From a checkpoint of a small mixture-of-experts model trained on Wikipedia.
Experts: 40 experts in each of 9 layers, 112 SwiGLU neurons an expert, 2 picks a token, a sigmoid router.
Training: a variant of SOAP for the experts, 242M tokens, 7392 steps.
Below are experts of layer 3 (counted from 0) of a mixture-of-experts language model. Rows are named router (the router's row for the expert), gate (a neuron's input weights, with its number), up (a neuron's input weights, with its number), down (a neuron's output weights, with its number) and show model dimensions 0-159. Each number is 200 + 30 x the weight over its row's rms, rounded and kept within 0 to 999.
After each expert's rows: "comes before" lists some tokens at least twice as common just after its tokens as in all text; "comes after" lists some tokens at least twice as common just before its tokens as in all text. This comes from a sample of Wikipedia text that the model never trained on. Tokens count by the router's weight.

# expert 32
router,165,210,214,187,225,174,206,178,170,251,217,220,141,167,187,175,196,232,148,162,214,184,196,203,216,209,136,176,128,213,148,170,216,211,209,192,204,184,200,213,185,194,236,213,241,182,242,218,206,193,208,258,207,174,185,181,228,185,214,275,245,215,193,164,228,222,214,190,215,238,225,140,212,199,160,167,162,196,195,164,214,199,192,229,204,241,192,213,198,155,217,149,272,198,172,212,210,197,177,254,194,236,216,186,220,216,237,210,198,119,112,211,202,214,191,184,167,181,192,186,234,215,156,293,246,237,201,205,162,219,208,223,187,154,195,225,188,188,205,173,208,170,176,224,201,202,184,185,204,213,174,202,234,132,193,238,161,259,209,191
gate8,135,236,193,176,208,181,214,176,209,186,237,213,202,249,223,241,166,190,228,192,250,173,179,185,151,227,258,156,180,183,190,197,207,189,230,199,214,177,249,170,207,216,184,242,187,204,171,132,183,196,196,194,153,234,132,129,185,174,216,175,188,211,224,169,206,237,154,215,200,158,188,184,156,222,182,194,245,228,191,236,207,206,227,218,187,162,211,219,225,191,167,207,202,197,134,208,157,150,204,192,209,218,195,166,278,194,188,181,217,197,194,205,214,232,214,232,187,186,256,247,201,196,165,228,222,263,237,202,204,227,173,211,215,255,215,189,171,222,206,251,265,192,250,200,268,194,197,183,201,224,172,170,251,249,250,210,240,225,184,222
up8,167,198,216,213,164,243,228,220,257,184,252,184,142,246,203,208,170,191,189,199,209,143,212,186,138,178,207,200,213,194,224,234,196,181,207,213,232,201,179,197,143,203,220,212,202,208,193,195,155,172,211,168,213,198,219,217,207,162,197,214,165,207,167,182,171,174,165,205,243,239,206,182,137,189,207,221,259,169,217,189,215,169,189,217,273,213,227,203,207,175,183,184,219,134,221,222,197,142,170,177,217,182,282,119,237,215,187,224,160,201,201,195,182,212,192,159,198,167,261,244,200,179,221,204,195,223,235,209,221,222,214,235,190,191,193,175,181,201,222,173,232,170,222,277,257,183,145,224,150,140,221,150,190,227,205,244,217,150,202,193
down8,175,249,247,201,205,196,164,176,185,171,256,215,223,136,212,247,225,219,186,202,215,155,184,218,226,199,197,183,186,183,162,194,216,218,151,201,230,204,240,287,186,181,212,159,227,202,221,202,189,136,187,195,207,184,261,250,189,171,166,217,194,191,193,177,181,195,178,212,195,199,189,198,264,182,181,189,190,177,228,226,206,257,196,162,216,169,221,269,221,182,187,222,154,201,249,238,169,174,230,184,199,248,146,215,224,259,176,182,205,135,166,189,235,176,162,173,196,222,195,181,189,178,232,200,154,211,189,198,199,179,191,205,212,198,215,232,196,188,213,158,178,200,112,245,199,133,202,198,268,176,175,240,178,211,219,155,207,179,250,235
gate9,199,229,204,191,221,225,178,188,195,200,221,216,145,223,174,195,181,169,222,205,141,187,202,237,227,230,187,203,194,141,178,251,184,185,166,191,217,206,184,203,184,217,203,182,199,193,177,220,227,199,186,218,262,202,235,203,216,254,214,187,252,260,261,165,197,267,146,179,182,176,178,199,184,192,189,185,239,237,223,144,183,201,212,192,212,172,248,227,189,145,175,184,226,214,181,231,169,213,167,220,211,197,223,211,182,232,229,191,130,193,192,166,208,170,237,166,144,231,173,232,232,224,234,198,176,213,248,183,202,256,237,199,215,181,150,231,201,247,224,189,196,202,203,171,129,131,169,214,172,178,202,184,188,207,108,254,177,162,180,150
up9,199,248,196,182,282,217,142,172,179,163,222,216,141,202,148,196,172,191,215,219,180,181,185,227,213,272,218,208,162,159,157,237,214,173,177,174,249,190,226,255,175,215,214,211,186,190,192,192,233,206,169,202,238,181,212,236,170,209,199,208,222,245,236,188,186,230,176,177,186,195,195,237,194,188,224,203,235,270,183,148,164,202,233,242,237,177,215,198,247,171,225,196,211,220,198,169,151,221,157,209,258,214,236,218,216,190,222,206,150,213,199,162,188,199,232,149,120,190,175,209,176,229,202,227,199,190,235,222,215,230,221,198,211,177,156,224,245,228,203,176,164,224,235,164,150,147,177,214,182,206,221,213,191,227,140,239,249,149,211,186
down9,135,195,228,208,222,248,192,199,210,180,183,242,239,173,184,230,204,240,168,251,222,238,227,225,202,233,222,153,208,198,268,259,254,237,175,185,201,159,201,203,216,198,203,216,189,196,196,211,225,245,200,211,204,147,225,194,190,206,173,198,142,217,231,228,181,194,237,169,189,200,205,212,173,226,196,200,267,210,198,216,183,205,239,165,221,165,210,187,161,146,179,214,141,213,199,203,197,171,225,185,132,129,215,230,187,221,215,178,186,181,211,179,186,167,261,225,249,257,246,203,190,181,243,169,187,171,226,224,164,188,252,225,207,186,188,210,193,196,248,212,195,153,189,268,161,137,182,180,225,212,229,222,176,234,137,162,183,201,197,155
comes before: "The ", "\n\n", "In ", "He ", "It ", "=="
comes after: ".", "==", "===", "s", "ed", "No"

# expert 33
router,207,224,181,174,165,155,268,166,182,233,210,248,206,181,189,183,192,228,179,228,215,185,239,195,203,246,159,179,155,206,158,234,199,168,237,218,234,231,204,205,159,207,237,217,192,183,242,187,201,232,183,209,206,199,180,147,208,220,202,221,227,178,157,193,292,218,151,176,158,179,276,184,224,151,164,169,167,217,192,196,194,191,229,251,173,226,260,202,184,167,254,183,213,155,261,205,187,169,211,187,177,212,224,200,202,219,206,200,257,195,190,241,174,226,157,187,161,212,194,209,161,218,182,218,251,237,224,185,203,184,202,216,203,171,168,200,172,182,134,187,181,149,231,162,248,230,175,200,155,233,231,235,223,146,223,167,201,175,159,191
gate2,215,250,192,157,212,244,266,227,221,238,214,156,178,186,124,186,205,240,172,186,150,184,221,201,224,180,197,167,223,224,202,200,238,207,163,267,195,147,202,178,171,263,190,235,214,230,262,236,177,207,199,195,223,203,175,193,222,184,148,189,253,254,165,133,189,173,220,189,230,178,202,218,218,208,187,171,184,202,154,181,194,184,216,197,242,238,227,184,187,243,244,228,159,207,201,157,236,215,173,179,201,140,186,222,245,184,173,187,208,210,193,223,164,228,208,229,155,228,187,194,226,209,211,205,210,216,231,212,197,195,212,191,205,175,238,236,158,252,167,224,276,224,186,239,204,230,192,250,247,218,212,236,204,158,151,201,175,163,204,162
up2,191,239,213,204,178,167,185,178,186,232,150,150,190,196,153,212,223,220,183,236,158,129,262,195,224,183,209,179,201,210,186,232,209,173,230,173,158,156,202,204,208,179,231,210,173,176,251,190,190,202,191,200,184,170,267,187,190,180,183,147,209,218,143,180,182,208,176,191,224,250,200,210,184,205,225,222,239,138,184,210,262,191,248,162,163,215,228,223,157,198,178,205,152,217,219,157,235,195,190,152,261,207,201,192,242,175,176,256,194,211,235,162,204,217,206,174,201,195,198,224,206,199,194,192,234,262,201,295,151,186,194,220,229,190,200,177,196,220,190,198,227,218,187,193,286,157,229,244,157,151,198,229,211,229,234,236,198,198,223,163
down2,189,227,208,213,211,189,163,206,202,189,249,189,224,220,223,228,233,231,208,215,172,177,230,208,198,214,188,194,136,187,190,218,227,192,150,173,172,152,203,236,224,196,213,189,224,212,201,209,194,215,197,190,212,148,249,158,163,188,158,139,208,206,203,214,179,203,135,178,166,216,230,179,186,200,195,256,194,263,160,164,155,133,200,156,158,181,213,229,183,172,188,217,183,242,196,205,193,225,244,233,206,185,214,271,163,215,216,210,201,234,190,138,175,184,194,200,291,188,247,189,127,230,168,163,186,213,199,211,220,189,128,163,212,200,189,211,181,189,224,151,251,190,166,193,258,210,215,239,162,206,205,193,259,242,204,238,153,173,181,186
gate3,264,177,216,163,193,242,250,180,259,195,226,219,210,190,170,253,163,197,205,210,178,223,191,205,201,220,171,161,185,255,195,149,221,265,192,200,240,211,190,274,245,199,183,215,236,231,169,258,173,197,217,185,209,152,245,178,227,182,177,147,193,184,179,216,203,221,216,218,201,212,205,185,126,177,183,230,200,199,191,196,254,229,214,215,204,194,243,168,251,204,209,232,276,213,214,198,216,161,142,288,223,204,235,196,205,202,207,173,218,203,225,213,214,188,179,186,208,218,222,218,183,249,205,237,192,240,246,206,190,225,185,201,213,225,213,203,206,242,236,177,185,227,254,125,163,183,182,224,168,181,164,205,190,222,213,189,223,150,199,136
up3,190,214,129,222,188,157,193,200,185,195,216,205,166,162,219,145,236,208,191,194,162,169,226,211,220,168,231,214,157,188,203,201,225,174,151,165,205,200,186,166,193,205,222,164,173,146,208,173,215,245,121,216,211,218,134,200,183,219,206,225,231,235,172,214,216,193,158,218,204,215,165,165,276,192,218,227,196,192,227,176,183,218,173,202,238,224,280,217,196,183,211,163,191,194,231,167,213,238,217,162,183,161,273,202,220,185,240,271,195,210,196,204,159,202,211,177,178,248,212,203,232,217,208,175,169,204,185,215,153,198,155,185,261,150,198,186,142,182,165,243,230,168,155,257,229,180,175,220,210,225,187,163,174,177,159,203,158,193,230,230
down3,198,195,191,234,254,270,141,212,239,199,192,215,240,190,189,229,201,205,154,206,228,191,170,175,190,207,133,178,218,213,180,201,236,196,200,156,198,160,196,233,198,233,169,176,201,191,198,194,182,191,258,159,168,235,257,204,241,217,186,207,180,171,166,186,191,188,207,181,225,177,205,166,156,198,238,192,207,216,165,136,239,247,284,176,171,187,210,224,197,157,173,232,211,251,190,228,269,166,220,187,212,247,219,158,183,175,201,156,178,184,226,206,222,178,227,177,213,219,169,182,226,228,182,214,181,172,183,203,217,197,222,201,172,146,226,181,239,235,252,117,206,212,217,188,134,194,145,203,151,226,184,186,196,187,197,171,224,155,257,182
comes before: "| ", "(", "and ", "|", "is ", "– "
comes after: "201", "200", "202", "199", "198", "-"

# expert 18
router,163,172,243,217,240,138,209,161,191,268,169,272,179,173,224,210,150,155,202,214,218,165,268,198,203,218,149,193,193,141,110,207,233,185,244,219,178,146,241,165,199,186,205,216,234,169,203,201,191,204,175,211,184,181,177,131,160,169,203,212,211,225,166,218,205,192,189,192,182,243,202,150,199,179,202,186,201,184,204,216,189,233,215,156,180,236,215,253,159,196,203,203,222,140,257,209,189,174,189,223,162,225,204,164,208,226,158,194,233,185,186,207,198,207,207,161,147,211,150,157,195,212,160,200,199,165,198,238,183,214,242,247,255,199,195,199,157,238,188,159,190,199,189,204,235,188,188,184,228,275,182,196,180,187,195,200,208,203,169,161
gate0,237,226,184,204,220,165,173,202,220,163,237,177,190,204,184,212,195,210,211,188,190,195,169,191,207,176,189,174,177,184,153,186,169,252,166,212,236,228,220,194,181,184,181,277,197,163,185,184,251,197,187,242,211,265,216,216,151,120,259,155,242,202,198,168,131,233,248,194,240,207,242,205,247,166,176,211,227,249,164,222,222,215,217,198,227,208,168,145,217,211,211,202,166,182,207,235,207,188,164,238,153,183,198,123,153,215,189,172,209,218,234,176,192,224,199,138,171,251,171,271,185,195,198,184,208,212,209,146,212,242,226,202,226,216,198,229,155,195,198,165,179,251,199,208,249,219,234,197,234,192,213,217,186,171,244,194,167,223,214,235
up0,215,191,245,237,256,203,191,238,186,245,243,164,201,231,188,189,220,233,144,183,178,159,285,225,164,230,213,223,234,228,238,174,246,182,130,204,220,220,197,189,169,204,217,163,239,250,216,230,187,230,180,177,143,207,230,242,233,271,213,215,169,220,186,184,237,217,242,210,186,167,181,211,182,248,255,203,191,215,255,177,214,161,195,178,210,184,194,186,186,182,216,185,190,239,188,192,184,227,207,206,170,179,181,211,174,172,181,248,216,232,138,157,210,172,202,201,216,178,190,193,241,183,241,218,185,176,196,210,223,156,250,208,188,191,215,237,227,259,168,163,222,163,220,198,258,214,214,158,174,209,186,158,278,180,196,239,203,175,174,186
down0,192,238,154,189,190,162,180,207,186,208,234,232,202,221,138,201,262,215,213,199,215,189,177,204,217,207,203,161,209,175,138,219,204,190,268,121,210,191,238,178,202,212,200,248,233,153,227,172,211,295,182,162,211,168,189,269,184,215,170,183,206,170,157,189,217,233,233,186,252,175,198,232,282,236,229,190,231,146,236,190,196,225,220,203,216,187,266,151,216,193,178,189,207,191,183,223,176,251,160,162,176,183,177,200,214,207,172,204,221,198,131,209,256,163,188,211,183,225,178,184,195,193,230,112,204,208,222,233,180,213,183,180,189,215,186,200,161,195,171,192,187,196,169,193,194,195,194,147,189,155,186,197,199,209,210,198,204,181,184,136
gate1,122,219,190,197,183,208,181,179,167,182,240,221,273,234,203,235,209,195,170,211,181,185,239,176,187,240,225,219,168,231,134,178,211,198,202,187,156,182,213,167,219,229,223,130,192,193,200,174,155,190,166,215,177,255,216,156,162,176,228,186,164,216,169,181,229,175,233,192,225,169,210,185,203,156,180,231,217,230,183,206,184,133,165,215,175,181,208,202,191,165,214,201,137,184,186,254,229,207,240,232,176,193,202,164,171,209,192,223,228,241,201,180,189,222,212,172,188,195,143,170,163,212,217,201,212,252,174,200,161,159,238,213,262,149,208,158,206,206,167,200,262,189,231,188,268,145,215,175,243,204,182,138,200,172,219,199,163,240,216,175
up1,142,263,181,222,195,213,191,212,228,204,224,217,177,233,221,136,224,251,206,193,143,204,213,175,162,234,212,203,198,225,219,206,195,206,152,229,237,193,182,188,161,145,198,188,165,221,223,183,224,178,219,174,171,216,169,234,241,186,240,204,196,253,228,222,210,168,255,204,252,142,229,208,187,166,218,234,197,243,247,258,183,145,241,210,149,184,205,171,215,244,215,217,220,187,202,241,218,237,200,179,263,261,246,177,224,163,214,209,263,259,177,189,181,240,197,163,190,199,227,230,222,154,185,211,198,176,164,170,226,232,191,200,172,193,227,207,226,193,197,191,234,249,202,196,174,205,202,164,184,135,203,225,172,234,201,160,218,152,176,224
down1,153,233,155,130,245,156,197,173,239,185,212,188,179,235,189,193,215,196,153,242,213,201,226,224,178,161,212,175,170,252,180,209,213,178,247,155,192,184,180,176,191,259,260,169,225,219,239,216,231,241,208,201,214,151,205,240,188,186,196,227,147,197,164,173,260,253,272,149,216,202,228,218,214,191,195,176,183,189,207,186,171,175,186,147,267,192,209,247,219,235,205,172,200,197,204,190,200,212,214,216,158,220,193,200,219,212,203,192,266,186,205,236,160,170,220,199,129,226,174,178,192,195,179,221,159,202,186,226,191,178,171,214,155,239,194,162,193,168,213,158,218,212,174,221,149,218,201,189,247,166,276,163,218,163,242,187,174,207,216,203
comes before: "to ", "by ", "in ", "the ", "a ", ": "
comes after: "was ", "and ", "he ", "to ", "were ", "- "

# expert 31
router,202,192,170,188,213,169,237,172,160,240,221,245,154,158,212,155,186,215,189,204,195,197,215,190,175,227,162,161,187,192,180,240,221,175,250,268,214,201,227,198,183,196,218,173,166,224,225,146,221,210,247,199,222,215,159,119,201,218,241,230,201,188,192,210,216,212,202,212,151,202,233,122,209,152,189,194,212,191,186,206,225,184,212,178,215,208,174,263,130,144,258,170,219,172,237,219,224,177,135,204,235,216,153,186,227,242,178,185,267,187,170,168,192,228,171,142,175,204,144,189,212,229,168,202,221,198,186,171,215,245,213,216,186,215,175,218,185,237,185,197,176,142,163,212,233,197,151,198,191,221,159,203,198,183,195,194,268,189,188,164
gate0,205,156,205,211,228,160,202,172,235,164,178,160,227,187,186,214,209,252,237,254,172,200,184,202,259,162,263,155,216,184,175,168,174,178,210,207,235,190,202,210,216,175,246,204,207,159,194,206,221,170,189,213,223,150,171,227,180,243,213,253,170,154,131,181,202,225,142,190,254,217,227,227,236,161,181,195,184,221,219,201,226,225,165,179,206,202,188,297,226,228,240,243,210,197,142,206,163,203,194,213,188,162,219,184,149,235,241,198,201,169,205,208,223,222,217,210,216,196,194,202,204,185,214,179,165,162,241,212,219,187,166,200,206,252,215,176,165,184,210,178,223,203,154,196,181,138,176,306,192,200,212,216,190,173,147,226,212,183,240,173
up0,155,228,188,169,233,233,200,207,232,200,215,214,169,197,173,293,247,163,236,207,209,197,219,224,186,241,235,160,178,218,189,145,205,245,188,234,168,196,183,195,225,246,160,186,186,211,155,168,191,246,201,164,193,227,195,186,228,208,199,173,205,212,222,257,215,225,153,269,193,247,161,229,171,215,261,212,193,123,174,200,165,171,201,176,245,233,235,155,224,247,222,210,229,243,181,177,237,207,206,246,203,186,165,179,147,152,156,227,164,193,264,189,243,203,197,202,168,214,166,209,205,247,217,228,180,220,150,186,192,208,183,196,212,182,177,176,202,187,181,183,221,164,204,199,278,211,224,195,210,168,223,211,260,208,195,226,199,224,178,226
down0,252,243,186,173,173,153,204,165,228,234,166,221,219,283,192,255,190,230,254,210,206,207,206,226,177,171,175,128,200,230,169,149,192,170,217,182,187,179,236,206,236,233,199,231,242,185,192,236,193,204,195,230,192,144,242,194,172,202,246,227,214,160,184,218,214,185,160,226,229,221,235,150,186,181,202,217,226,255,216,216,152,194,178,190,174,215,238,185,245,182,154,243,205,207,161,184,191,191,220,213,208,223,274,163,192,161,234,195,237,169,157,209,240,190,195,184,189,237,187,191,166,161,191,191,260,211,189,188,204,198,178,198,262,150,188,189,171,243,203,263,167,199,235,249,211,155,213,174,203,160,246,239,221,192,201,207,185,201,223,238
gate1,252,264,205,220,182,184,215,210,170,226,215,183,229,213,227,242,200,232,187,184,222,186,199,189,205,188,218,178,203,194,170,232,181,249,197,135,219,215,226,212,134,157,244,265,162,211,160,191,167,187,179,128,218,198,171,196,199,223,198,187,146,181,175,208,249,188,201,185,182,169,197,158,218,192,183,187,212,242,144,253,202,193,215,201,199,216,158,227,175,222,184,218,236,194,209,212,184,227,203,170,240,189,216,242,175,182,226,187,170,153,211,194,236,213,162,264,164,281,252,232,190,226,231,138,245,158,175,216,160,197,170,234,213,249,229,220,230,223,199,216,176,228,165,170,214,204,201,190,171,261,217,171,206,265,188,148,201,166,219,233
up1,224,315,258,198,211,198,193,200,193,167,222,188,198,189,224,216,183,220,235,180,228,183,160,150,204,194,198,191,205,158,158,206,178,288,190,211,172,229,266,214,146,164,222,204,143,159,207,158,195,206,180,181,187,200,175,218,167,204,243,223,165,149,129,207,240,216,202,200,227,247,224,96,203,195,218,187,187,216,159,256,256,191,217,228,215,215,185,199,167,233,193,166,183,180,193,240,185,197,196,222,224,205,235,227,183,230,248,219,180,195,187,164,228,197,224,206,221,261,194,229,197,201,239,187,220,167,196,181,165,188,140,219,204,236,205,210,216,239,194,198,204,223,175,213,200,219,206,236,180,266,219,248,233,187,200,183,199,188,188,186
down1,216,256,255,199,187,192,180,207,208,227,265,158,224,164,180,214,193,218,187,195,155,236,182,264,149,185,236,190,195,158,171,192,253,220,238,128,182,196,220,180,189,244,187,181,199,185,215,187,176,231,144,206,231,224,171,184,211,171,237,233,199,151,165,146,221,210,244,213,195,215,186,171,158,182,182,176,219,184,180,189,209,199,228,211,226,192,138,187,166,158,240,180,158,250,231,191,164,176,220,180,207,241,187,216,216,220,184,252,169,217,223,269,222,193,216,177,166,216,188,215,192,195,191,228,138,185,165,196,187,239,186,155,224,195,233,153,200,221,210,205,164,163,185,148,196,274,184,237,232,244,251,248,181,169,213,170,214,176,191,218
comes before: "to ", "as ", "and ", "in ", "for ", "of "
comes after: "a ", "the ", "-", "and ", "an ", "s "

# expert 29
router,179,222,185,212,205,175,237,215,168,216,219,239,176,176,179,176,200,195,179,203,218,166,232,200,216,216,174,167,199,162,160,202,256,181,193,213,229,112,203,164,211,153,227,221,225,202,225,182,223,246,224,241,272,215,217,194,198,195,280,220,249,182,133,250,236,210,204,221,169,238,225,110,237,167,178,210,166,164,160,220,214,199,198,199,164,219,173,174,247,215,219,159,206,167,262,216,213,209,195,230,227,214,224,182,220,185,203,180,209,160,208,187,214,197,224,186,147,234,174,176,193,198,133,213,218,179,225,236,205,198,184,270,192,207,196,199,202,156,177,189,193,173,231,202,254,216,155,186,213,225,167,202,168,183,186,177,243,199,156,127
gate1,181,220,289,182,160,142,164,192,175,187,185,244,149,197,164,150,166,158,182,192,229,218,168,157,179,219,232,178,148,196,224,184,210,205,230,226,204,223,174,180,192,156,197,190,180,211,182,193,213,185,181,153,194,172,231,186,171,216,265,151,235,233,242,240,215,244,192,187,174,194,232,219,173,175,184,181,235,221,210,170,188,184,181,162,136,232,150,205,188,191,202,213,177,220,143,179,161,200,165,256,228,219,167,152,277,165,190,186,271,224,228,232,171,201,191,210,170,162,210,172,174,178,167,210,253,164,146,164,208,216,199,248,177,197,231,243,216,227,217,234,163,195,184,186,215,184,195,204,216,181,181,228,213,223,193,179,198,195,220,147
up1,145,201,194,216,195,223,205,172,171,257,213,174,193,165,198,194,205,131,162,227,198,147,175,196,211,219,192,199,174,167,272,175,163,223,203,238,172,204,235,221,186,156,193,227,207,180,211,275,189,175,150,219,171,184,211,219,191,240,237,204,216,214,209,188,183,241,139,229,219,230,200,190,214,201,187,229,201,172,219,163,200,180,200,208,130,216,197,171,212,205,224,145,152,276,139,195,124,219,188,230,194,223,196,153,262,159,227,203,246,223,261,233,127,221,229,220,227,219,232,220,172,225,200,195,249,187,216,194,208,168,218,191,202,205,203,222,182,162,217,176,190,222,240,183,162,167,162,234,214,207,218,237,223,191,207,185,160,206,177,153
down1,237,165,204,198,228,193,184,198,237,216,204,191,175,198,117,195,198,228,209,185,205,174,159,202,186,179,183,121,242,232,212,202,205,184,217,227,171,209,242,184,191,273,190,213,215,189,195,166,200,204,243,225,248,281,176,172,146,185,197,179,158,166,239,191,235,146,171,209,214,153,228,187,225,230,212,186,176,229,175,262,191,162,190,170,187,205,196,173,186,182,198,185,168,223,143,148,237,167,219,172,187,164,211,223,203,214,176,157,243,174,225,162,213,277,159,257,212,203,167,211,185,228,202,201,211,163,176,220,171,157,180,146,190,234,192,163,222,232,207,271,209,204,188,213,166,205,223,196,191,203,214,211,131,201,269,183,228,204,207,203
gate2,141,103,196,153,207,242,211,240,174,150,180,230,188,225,215,161,210,220,173,214,165,149,249,184,239,214,196,247,217,192,191,165,199,253,259,227,279,241,181,215,224,165,187,184,177,198,228,217,196,156,213,241,180,191,226,179,167,214,201,220,234,206,148,199,231,189,225,151,212,190,206,140,212,165,102,206,158,239,206,187,191,209,235,209,241,197,231,239,201,251,218,230,182,191,183,224,173,192,160,235,190,190,208,217,192,226,184,211,232,184,236,216,173,220,168,204,165,230,235,156,192,239,216,196,177,189,235,192,202,159,241,170,174,181,173,188,143,231,191,201,193,190,153,162,185,189,167,178,212,208,199,165,230,182,194,199,219,209,235,235
up2,207,220,203,253,274,189,191,182,148,290,152,214,178,212,208,180,188,210,228,206,204,229,201,195,163,159,210,234,177,190,208,195,179,218,226,190,222,202,168,215,141,188,221,214,167,278,229,174,203,214,194,266,163,190,219,233,226,231,183,205,223,202,171,187,181,220,179,226,181,155,169,237,183,214,200,207,212,225,203,217,205,255,216,235,193,215,206,243,176,203,181,299,159,213,194,157,197,247,253,188,195,237,244,150,248,170,230,260,191,228,153,214,178,224,198,211,188,231,224,195,191,189,196,229,235,173,199,189,221,240,183,129,211,168,200,209,225,215,179,162,174,233,157,175,192,198,214,268,225,145,194,234,217,199,205,206,187,225,234,168
down2,197,207,222,164,259,201,164,235,225,225,154,174,229,197,226,224,148,184,243,147,205,206,194,165,245,221,130,196,230,216,183,172,163,183,224,218,231,240,212,248,185,186,191,216,175,221,145,211,184,213,205,205,189,245,164,225,191,199,211,174,270,215,165,241,181,196,174,203,228,197,180,175,268,213,203,209,185,236,155,220,217,183,251,160,175,173,199,221,202,181,174,229,241,186,205,247,196,214,235,203,206,220,180,221,245,211,185,180,209,155,240,206,189,223,138,163,179,266,229,203,203,200,225,211,239,168,200,181,215,233,181,141,228,145,159,214,241,257,154,212,174,172,208,258,195,168,190,183,193,143,230,240,222,201,213,167,194,165,253,230
comes before: "| ", "|", "/ ", "(", "Cup ", "hold "
comes after: "| ", "; ", "W", "United ", "E", "= "

# expert 12
router,176,211,183,206,204,163,268,204,192,212,158,291,224,205,167,185,186,221,191,190,192,171,213,212,228,197,207,190,198,174,132,236,232,228,239,199,195,183,227,187,181,177,187,219,204,152,267,175,219,228,200,196,273,186,177,183,242,193,279,258,269,231,111,193,263,199,197,231,166,221,163,196,198,147,124,207,202,204,189,217,227,197,219,228,198,233,184,200,202,196,208,186,223,180,222,180,184,261,191,219,192,201,178,161,256,162,164,198,236,191,198,215,210,213,189,192,127,192,197,220,210,197,187,223,247,177,232,187,220,198,205,283,206,157,214,207,211,190,168,200,193,176,188,205,239,178,143,185,237,203,223,202,195,190,197,204,247,207,214,177
gate2,198,202,178,194,214,207,210,189,192,192,218,199,195,214,167,216,176,225,193,176,190,137,244,190,258,164,189,221,172,173,183,252,241,174,267,121,237,216,172,183,158,227,203,188,125,199,182,194,243,199,169,174,247,175,190,200,163,256,192,232,238,149,146,220,170,232,233,218,172,216,204,166,209,186,183,257,158,194,252,203,158,179,192,243,192,236,256,194,217,155,141,190,219,263,185,220,240,208,227,199,219,185,244,221,227,167,220,172,190,189,131,186,194,203,223,234,249,185,216,229,212,221,217,161,197,198,178,175,219,181,151,174,204,197,226,196,240,226,171,176,195,193,157,205,160,209,241,214,224,180,186,148,243,141,213,217,196,191,190,194
up2,204,185,143,166,157,206,226,165,192,186,171,229,208,232,236,184,201,187,163,238,178,233,202,207,171,213,178,192,242,276,214,208,156,227,151,182,207,217,183,180,226,176,173,262,222,221,246,246,183,207,182,216,168,219,207,222,165,128,184,179,165,204,199,189,172,216,188,144,233,255,179,267,225,230,218,173,227,174,209,194,214,199,201,215,261,200,204,255,187,219,222,237,209,182,205,179,171,163,183,201,158,173,198,128,153,230,199,195,247,246,286,198,215,240,187,199,132,192,211,157,153,184,156,236,266,196,173,228,194,202,231,216,160,232,175,220,202,189,236,221,195,196,198,235,215,166,216,185,199,186,219,184,180,208,191,233,202,224,228,236
down2,195,246,181,196,229,176,245,152,225,221,171,189,221,213,134,180,159,203,164,173,209,234,224,179,208,183,247,199,198,169,215,210,193,263,142,198,199,279,265,196,148,183,170,222,190,182,190,195,231,170,188,179,194,205,149,150,222,194,172,184,253,192,179,209,205,188,165,226,196,220,152,236,256,180,214,246,175,196,179,224,205,215,231,223,161,170,203,212,215,145,239,242,194,185,178,220,143,178,164,175,160,209,173,213,222,119,182,178,172,182,238,199,204,173,179,193,221,196,229,211,190,152,247,226,191,254,132,230,216,164,239,226,208,180,152,221,178,204,195,210,198,180,150,208,203,146,197,231,188,199,227,173,205,191,190,131,214,199,168,207
gate3,156,230,235,232,205,208,213,188,208,169,207,181,221,192,168,192,218,229,224,192,222,181,218,228,167,215,156,207,254,217,169,191,205,153,205,249,199,242,197,215,196,187,215,189,195,142,193,219,204,193,239,199,147,123,206,158,199,273,127,149,185,146,265,212,198,123,187,160,193,213,169,220,160,181,152,147,179,234,153,218,179,160,158,207,236,189,237,179,202,213,192,178,161,170,212,222,222,180,205,155,225,228,185,201,151,232,178,214,159,172,203,203,214,179,245,178,223,215,197,255,170,182,176,192,188,184,172,214,229,225,201,259,230,223,136,193,205,206,176,175,183,199,204,162,221,236,184,225,213,177,189,193,226,257,152,230,198,247,202,173
up3,160,186,212,191,231,230,189,214,220,175,170,206,221,233,167,197,218,162,234,192,208,176,210,202,183,187,145,213,270,198,154,165,219,188,174,213,180,208,179,228,159,181,193,212,165,121,217,212,220,206,222,198,190,143,196,143,208,275,168,190,143,183,245,206,209,158,150,163,209,241,169,206,185,186,149,184,212,166,170,248,227,168,183,205,242,199,252,181,154,208,179,202,203,165,195,166,205,155,160,163,239,230,188,181,205,192,164,235,162,196,221,185,260,211,253,148,207,184,245,177,181,156,185,180,184,141,198,185,226,215,189,261,194,195,128,207,233,186,254,178,161,206,186,194,224,218,154,182,236,205,233,170,190,229,178,194,204,222,191,165
down3,163,191,162,176,177,204,173,221,190,198,179,208,162,214,154,208,194,199,220,206,175,140,212,212,195,222,199,197,201,193,204,213,181,195,182,130,155,181,153,228,228,244,196,185,230,266,188,240,193,255,183,261,232,157,192,259,295,165,197,235,220,221,161,164,185,254,224,206,194,219,177,198,274,217,210,220,216,168,195,250,219,239,234,190,191,209,134,189,178,213,163,237,197,187,145,201,221,227,182,251,167,198,187,165,176,223,208,209,202,188,159,229,219,194,218,166,138,218,205,192,222,193,182,253,158,252,149,204,221,205,215,166,244,185,175,202,171,267,198,228,186,135,180,193,188,209,174,216,174,218,186,213,168,223,215,207,210,210,167,156
comes before: "| ", "|", "(", "|---|---|---|---|---|", "|---|---|---|---|", "|---|---|---|"
comes after: "| ", "|", ".", "–", ":", "+"